Weights of a small mixture-of-experts language model, trained from scratch on English Wikipedia: width 320, 51.2M parameters.
Below are experts of layer 2 (counted from 0) of a mixture-of-experts language model. Rows are named router (the router's row for the expert), gate (a neuron's input weights, with its number), up (a neuron's input weights, with its number) and show model dimensions 160-239. Each number is 500 + 50 x the weight over its row's rms, rounded and kept within 0 to 999. Numbers have three digits each.
Before each expert's rows: a language model's description of what the expert responds to. This comes from a sample of Wikipedia text that the model never trained on.

# expert 0
Line breaks ending paragraphs, lists and infoboxes before headings or new items, plus opening parentheses and quotes, and words like first, also.
router:461528486410454583594521584563405556418594541475431467578425499483487535434588490524562508532464455483504446475387473567468443483555477596570495455427574505408537456504452497397498518449503593516454489504561496514478429462497503563560461530
gate0:461525394458538458516519409544530463488589457530440509584467437453487413427535496558449498512518506491400439460561560538513520508521462484465576551405468504497476542473531503489506500462459548506517531474587506490335506441494491426476459489
up0:494473508511517394600527546594511502499491526419437528536509536515477466461508557489497492617494496456472513555423522629556471438570429463385546460500471510470513514426494632562487458487489479557441493507600483499493510501479543488486435404
gate1:521467536466565557534523474451495578474514495421480531507506523537526631420461473557521490472604579579488534442391390448544488469495551530503476547501516514479618546359524455528534514442521486432501479530417461433390440402533570481618558506
up1:530470468542587523509410381420477480559477482476445568591462490539490552442536490545464490566466599524587481567487449364495425455481554494458455565508473447512552555392547530532454410488495505466512525442422498468389473469525476458529497510
gate2:521445482510526473518499485491538573445435566439449545497497393535464601489455452446524467490579550482480501497461477382447479457466459451524512467408459455453525422562575542478518573437574650513474492505496498563502342449493433518501523537
up2:537539447540492504455491509521435475547511526551473582442506545481483493556538470518530599598543545528483504531535522507589485487542482507542518513516487519511537528529456551567517483459502463541568493501500494507458429486576397545489505406
gate3:476454517485463393491545506491533495389512432512461466525456481470535543546417598450494473592480460531430450391506513464539515525460609463515443456523540479460537519460541514483516486453511497500509545429484553551448498553498490460446500537
up3:471412483444483537456512392505437548505480550447512514525469561417490472498538398470419507456527521411518497464551484540426517455609587545493488455453484493362470501521554547537461454506465535368528445477557421406411527514492499477556526460
gate4:515461495479404506483551532443516535417481405545481391526494513533498522455557451457450516447490415499511471495471490491471462493581504568497544524474460463484499506457566521476441469528480572443473478599459498480491455437541509481394523447
up4:478472460478430508445554535454474493438442469533631484449505573428454577520461418516510518470476441375370560565523424482531476474563511488452507528597399426518584522510450465524530590579443501358429476502455467513521480510533498526481479461
gate5:497495566456404479507520573607503507479534467452508484620575532476529590550558403503418540482548429402624497431507536501402615598484465606510482486539430499543533519580495485529443408597482575386550484503463451537478434446503404462502561555
up5:474480467543547536441569500568490502489609513550553544471469615458491520495529521545564489502553491581507397543511486468508542515520431496476471593482490492509421565467524539505518503507476498490467510551500561495512477518431569529496484433
gate6:585426471506485522452504474558578538539482528521403544406454409507520486530443547585510515552518433490447518432418500484495455568474494499511504447502449474512508598450513552436511446515415438583581526474539505478507520466463547582571487519
up6:511587462559485440500575507340438388499553442513517497514478507531515483507570530426438503496485607570602463512424544525591513506488442462510536528425495487479482507514508433607437493517568559532488542626478441498403475399561449478541443466
gate7:503575527551604519560459572565535574483559557446498536466585369501562513481536491462482490441482470555560464503496522408509444494455512512568544537450494454554442439496534471446554549465485413500507472424469528475551439475583481547462493629
up7:513428546557377489517491516492491536536494439546605533495530448487467385514443475595492511454465464415416507545397530554533516431591482385612542502542487503539543495507504468509496543536499527526464469529517473555535500467507468437481480572
gate8:484574431535431517548493509532488496477433626499448458507469563425569513529506492503480459500449497535447427474477484530542490518474424521494528541488562538540506493494513492424535598498540529536431454596526576472425440502499426408531603402
up8:499512501508576602454416501486611516479581374487499540454513502503461481462509550554589513483491520469525493496585442484407516546519599535439407517469409473537490507500509426573476442522516518529588461522492426571543490431476515486499500593
gate9:525477479485488495415522383560590480525563432491466459417580450541543500511536448535555506500480563456476526475541494451513501504457441505506519436495505499524418468492449437353475494513511466552502445465473523468558515519489560516516494506
up9:500442434488431448574511495463503506525532625499460519529482532490527527570606547554385441546506447400509548500440448615422471576572471505527457489522613528487531575497568498572464576471480525409533492497519474589467507556498484489436478413
gate10:431512523403484492438544483552463440588553579510470452452544530533416430562581462474532440409484431461456432428579464489530409498466447479373507530444411530528464510437527495512501501563568398518526443452543411557525524409453423552543484496
up10:435421502475509446456510501497451565483495476501508484471516395497564523450493473553535511564460541413516516519533562470448479464467498494570513474571604481536516528508557528463485463495491513472433549430493502541489507476510505405572479526
gate11:516513467440480575499564513495463452505521577560583500484418441528506443582547481506469483493473515610498552630514542433417441473380507386528513569482484506429466465494480516425532459538511383581526552387528539490435483434484491488514509536
up11:541495472447532525451457492505511431579508499399549521398515519605511477512454468542473514441498515568516564526482525460478447557400496418534435526518443461468517543490535486540521460527536406580488531361542499526536480444465439462547431608
gate12:501476563486457510511481464470537514411469524487503563502469457513556489558424440393533536451541466569539533444437488519542530439504482486407437482517482617478569473521451522500528464516538492467468612524520548477434449491495562458550502528
up12:541590456452537518500508519522445442555577535459560447512562588408459554438531495538458463590431517465491422556517509512425421512525498498503502515443515437467401437615532544451476511470423432499551457602512498477539468457542447500443489580
gate13:536533442364504463446536458467409478494564573447592465533558560517417498508520513452484436495448507485468448445429507518586490429439489508445483447525488458509556528504459444455567563498503460668484405438456482472461437461490531540586495565
up13:484489464408541426500531547452497403533516545533580486619476517416467501510501497419487508568442514442433512482462490499487579474512580524414508507513538475512470587428515368463553508509426518549446411444426434547512467515446526490486495524
gate14:453559478533484558560415523541512519375480515422531458525488454534460546461568525473587585450489576548432527505526433568491516464481439535477432570481461597434498564502517444484547530489410471406462426426483475548550574558498521474464563496
up14:471527443534549595547480464584531514434449543437567496471511464457535507496543480481496655467550475524450537447567459525441429405521455499485533557460561561454505609490540462470498412490440510443537508502506474512576521509448570512468461444
gate15:478458529485541500515439572526500506466580547518578535466518426538512502490455463538544462464479480464376486507482502596616532592435456440562477525606456501433544479500485539517508485525483471491556615487564505608496614497470528495440493545
up15:552466605466497514507428533497505537559483505565439542476474422466516555455529421470471459551583441520495469559394520603472489482540548572527522441583495505482454538502434476516485507509414500444506472501546582531522626409543448449520537553
gate16:513535500553500463482504502444441501521533470451417464485492538564554477565428476477387532519424481490460485499525484566478526427456431550490395427506563534451493506475446381517556489454529539537532584433527484430435434549430514541505487570
up16:548499537428535484539581504531508444557518494554536452514460453611470499474477454540461472489348509478461527443485580526558516548524525617547499484566556542482508494553437493550494414535535481399402552496571470467484527445542493492580507499
gate17:507451477556452466551488622512502510571486374452444574467472459524473543521504486555523509577530528406547535549403519503432518522512548605560436492496405507520562448464468523525556454527492531551480585496532543535565551540494519474408456557
up17:560447526455481416501509490425447495542438516489531574410434480522539635550552352508503370487439503495464523525502436530523502503475422454484495478416548456511500465468509415370508438556437531461511475470448473606487568550547515572414509524
gate18:474548585526335483465552540513461464548388497564584520414559484463577508514495492487409504511485515468508498482436492488522565520596490490617492477540432566458565405459469519468542480432549473412528489460551521426551544394523458410462444461
up18:571493524506554697538548454566518419427536493467581488470531506416563439541549569382532540493527514536494471582546431492503516476501461502479437480535540559570525480466489508446499538381542552491614431516556515477490445501504437503463499503
gate19:527510541493553492561509442507542488527501463438385513483552501561447506536495524481429563443550485512385382506409419445392361517471492421538494500479527481437528619544536449444491510485513555485481497442533552597492520518458505480511502497
up19:569578452508535536516518432480538611486477421447431460519478483481473443521539616485581499481506517537588466467382524505519421506541511400450444489510550575536442581454523474567521543515519554540457477567474535389459480592567482518485438480
gate20:540522522532452469556528474434460447600530431500481519522527540416568480482498422441435432609510501478464528547435478538477542505515449502541468420510547584614552491537464545596551499546421497468471543504507433459438448533557578510504507601
up20:503594401497442529440536473454484460584490583428467427545488470493490574478523594602476519401525470521580408486566462380551500469459545475446467571585506570448491591421468520412499528535561491483586496491458506572540547519460444528482465453
gate21:467515551570305518569433496469468519547459549550396443510497458512494404499608471519567471556534478548485550487427469512535597520516546561536542470491613539526457503514589521528457461478520466585520604504546552497473505536417451538572445509
up21:483523457486565505390538516451501457447553451481539454481454584544519540481617516472459511452471479502531494470411496432521527536511546448499453518452541498454435548489521566539479567479521570518543511459576547397448440529513521498474493472
gate22:481478439492511467516432452509481600584441500559498503450471505451467475514477496557594480532473467516534528449453428507428530469460535512524485369457493467502483437506543591477440564489443462474530482489533543403467526503524506441459505569
up22:548454507519492538608541550387482474457495524550527389468478418519525444507521501447488508506474561504424477491521444477476421460430335507539513494527461618422559564446557475549471449537579536542539489453505526509494530548496511552393506570
gate23:555519468479568462486483511501586461456486535486512471436579532593508558581541501530451477406482446398520382431495587490459380650508439488477544517590469521403467429484443472452401578464434513506566522454493419564509562441452492490473559464
up23:545506503552442531571507476436448484482512546474453562511479504452543417433472440532576444547416494524447591531476438519492516469453576531509509437460456571557517510503530519467513444482547428551471430595479581515529497553582491553584563459
gate24:485579492512448466505542466583490544460563605485524528532512525471418509481499436516500482527568474452463394663513449597440498502499474493593517401586442576475564470522523438448428412529496448479503510481514557453615551476483548494430507490
up24:508498486509467554466646611459506580522500454373429497486553539553523531559429484553454443503481439550470461482430496533486497518446498470610546478470478507504507542478477525434534460438521439539557453557535565400499518475473486453558561541
gate25:597501492495569464509527568563501444548470540433508535427544430604444533486504483510536504498484432456527460545443503587475527477466429531471538427552483577479534452410525457521476425458641529534566457519462554540522451443497434515459477494
up25:574403486559473544472426384524508483451556518478487533476419500510467513595504515544396573573471509474477524398410524558451518527554434473465383460401402560499460477525460505427462482478456485553526534477533485472481455564481476504527464448
gate26:533455509566458544517478471475491515505614523435439402505481382525525432540520511480560437542554506538488465474538442553483508488487468450458533469554573466429476450474455448489542545528517538443412458511522546563482534509520549448492484537
up26:531564442409446471482550579458562436556411495569556608553547579560434555467476493547488470475486515479514478459540590533506502559457575510590442561445510460617523532558546511495565451476493510535576545515520482512482525450466451491562540417
gate27:520454494497513539552500477583506483461507522467641387490572418546538528507511536563475538502539413600480494493504497498513512520473481501501471613557551505452498533488548427555448490507458428470494423451487495495464512387506533418457514464
up27:514443520499475523483472426476591467510541509555491533516525468523441507468553516367432502474537462557574458509465442535537467508512440491498439524526477553474483494464374609579468517514468600549388566447519499481575497407463531430527484378
gate28:483529571548444446443558462461430455446449473496537556561537391510468477501483403525410439529459464542464531504486448446521457383552516502481437485518573517378421491543491571530481409523467487473498492527448478509543527561594470550583548474
up28:597511612523466527545486504452417473530463490523589558614458506507432416491425445563446472525448517459529522567538440550478458367456526529512484438505549534496500522408544486575483448509437533475531545526473515524506539476502518484558544520
gate29:545499521417534494497522481488489467511564521550565495577440369476516593541490482503488535507482530609452482511500498472442519505515461497519496485537523542469520478443454463479368420459519570482425472493470575503547609500440505419579406449
up29:512549526481515412403513498534488529606483471403459552569505560487511455518556574462453558468471544458474518495479512502507501475557524446473480482504478518522540482513513555476592518427495502584496496417515511455434421677578483561553563529
gate30:463460533456507544507423537500453460447497519502512519479519539529421511576609428541531609531515487402527485432438522581493460467506490437556461550512479512464591484560599449495542508564461584407503521467466575571443511469511594517456585465
up30:538513508436491488506491491476526476471483551482540568472528425413490519420417551528500462568539508530553496498511537472491469479595470435415474545434502525509477425512508520539448543443490465593522520494510537408530499428553533477490516505
gate31:452488480523512456627516395483526458527397437433517557536586428489512434471553471496560485464502539505505528461525408449504497501488580553414476479501563492431531519492631593545608475551441499646560562430405457525513420552572459425540432503
up31:533380539489483526524492504461547510461416484454468473534493512518454540440449535478574605552539512503530521547543512515473420491464577501497433508515621526511470541446501519496541576444459490571575528528478434519470417463520478543535570498
gate32:476462524505488502511495538458492536484494435410412472426492488515483478494548514463539520557444509523513474495504518511522461494507541515587473512569531476480501424471445438472560437597448528526545541589499645550521423426550489569507551562
up32:479539500461481481592535544552527558461435449436481493558512508452605538618472446535445517554522470482505560543435407504512467489576465436510513480417451481432542577498492486500475525499527497527365447501515394511591557458464481461389442480
gate33:463483480421469492536425470607559426414414405519532526389453487510437465501566476552577443533514551429434524412458411602571541565496509499497446463432548430448481461543485543460490536472452513544544446537578557489520455532508444447553462503
up33:573521537494399474523650634450449634617510544417456493546501507537521519481572474557511554506467402545587520596456482438507490550476533530457440568495507515603483518508554560484541513502449425407433504534461393534458487455500523405475497554
gate34:526541508570492519433488572577498492490592544521435487540508518478493492478497496480508501503476500581522504468474500541505457486480602432422530579525540560489545499491460537465542533471475508501501517563397486400523495510628566546483467443
up34:470500476571464564457479487513540488453554569449544391561466496610549472512536530438455452469544508464474469479587529546451475473453487430443476415439570487561573430558429505421602471568548444484496506450517516475405500625590475485504493539
gate35:500424498472404486518455476516480487363364534534509399417508548458516482506482558409590463531509538463485508452463413509479537498505480545495506451510558514444485530549434512485559506591449571444495433468586543465487550552410497426485459545
up35:477423606524498525560442523530506484473515438484491458438451510552517441589442591532487459489489449597470513517559538525537513540484442536440489468516567515525417508582511487469511460512581469562465481559503455523503403466513541589517501529
gate36:562452463439403534520474494476510535470528483466481460606441587528415547498516541525518467573469507543505509427468509523486522516491531545570423493449555457530474536532470464554467426598534461492460545500526478459488461483515503449571529472
up36:506415511439491540453445487547537550476454452554439410528477563447487474417516548514448488468553577554468518472499582456609465535533529553534416534559553536518481506511539486503465548471426515502459493499540545414515442611496435497550498479
gate37:422481475497457455466643508577568522534385497493489470456439636521501475485489400501484500415506431481585481484493499472423545494570548538444515470466566421506527454491547565583500438517504495460474498500538617456528454448495408574534528476
up37:478487473514537512508566554632526525522468537579570595512458467498580522632462432516447417485583427479494512558546467544503539567509542603410534515473502566390473525504518524500489532484465520605517477473535523492484506534523474521598574470
gate38:533468535547558493396454491626557429542416422430459497501519508480440540377509523524590503529547491520473488553425506465463417460528454544484509560455399474505555481557465521487466543505505517449444501468495585397523529523485475546519399456
up38:640491473460511447560581505518454608418450594566500524447553632505582442483449537507491529448565501457545431426631507522513581497485490509493450553515592515503455501500568481545564464463570503590544512445524524599432370526527411474478474587
gate39:487521517511423510463516488425547442515580586596392530443525507559457484405501539523493418512550459484519413411426520546436475568473407495540545570574555495507507474542530556513421579441598500479463499561561501498492570526448495472448572530
up39:479543501545528633479459514473428530457473483502543501524427511530518481619457337433474489473478481489419477587517497458468564472471496423517596474466422518486437515435514589560516488439528490519487515536379482557502483441482535558448441540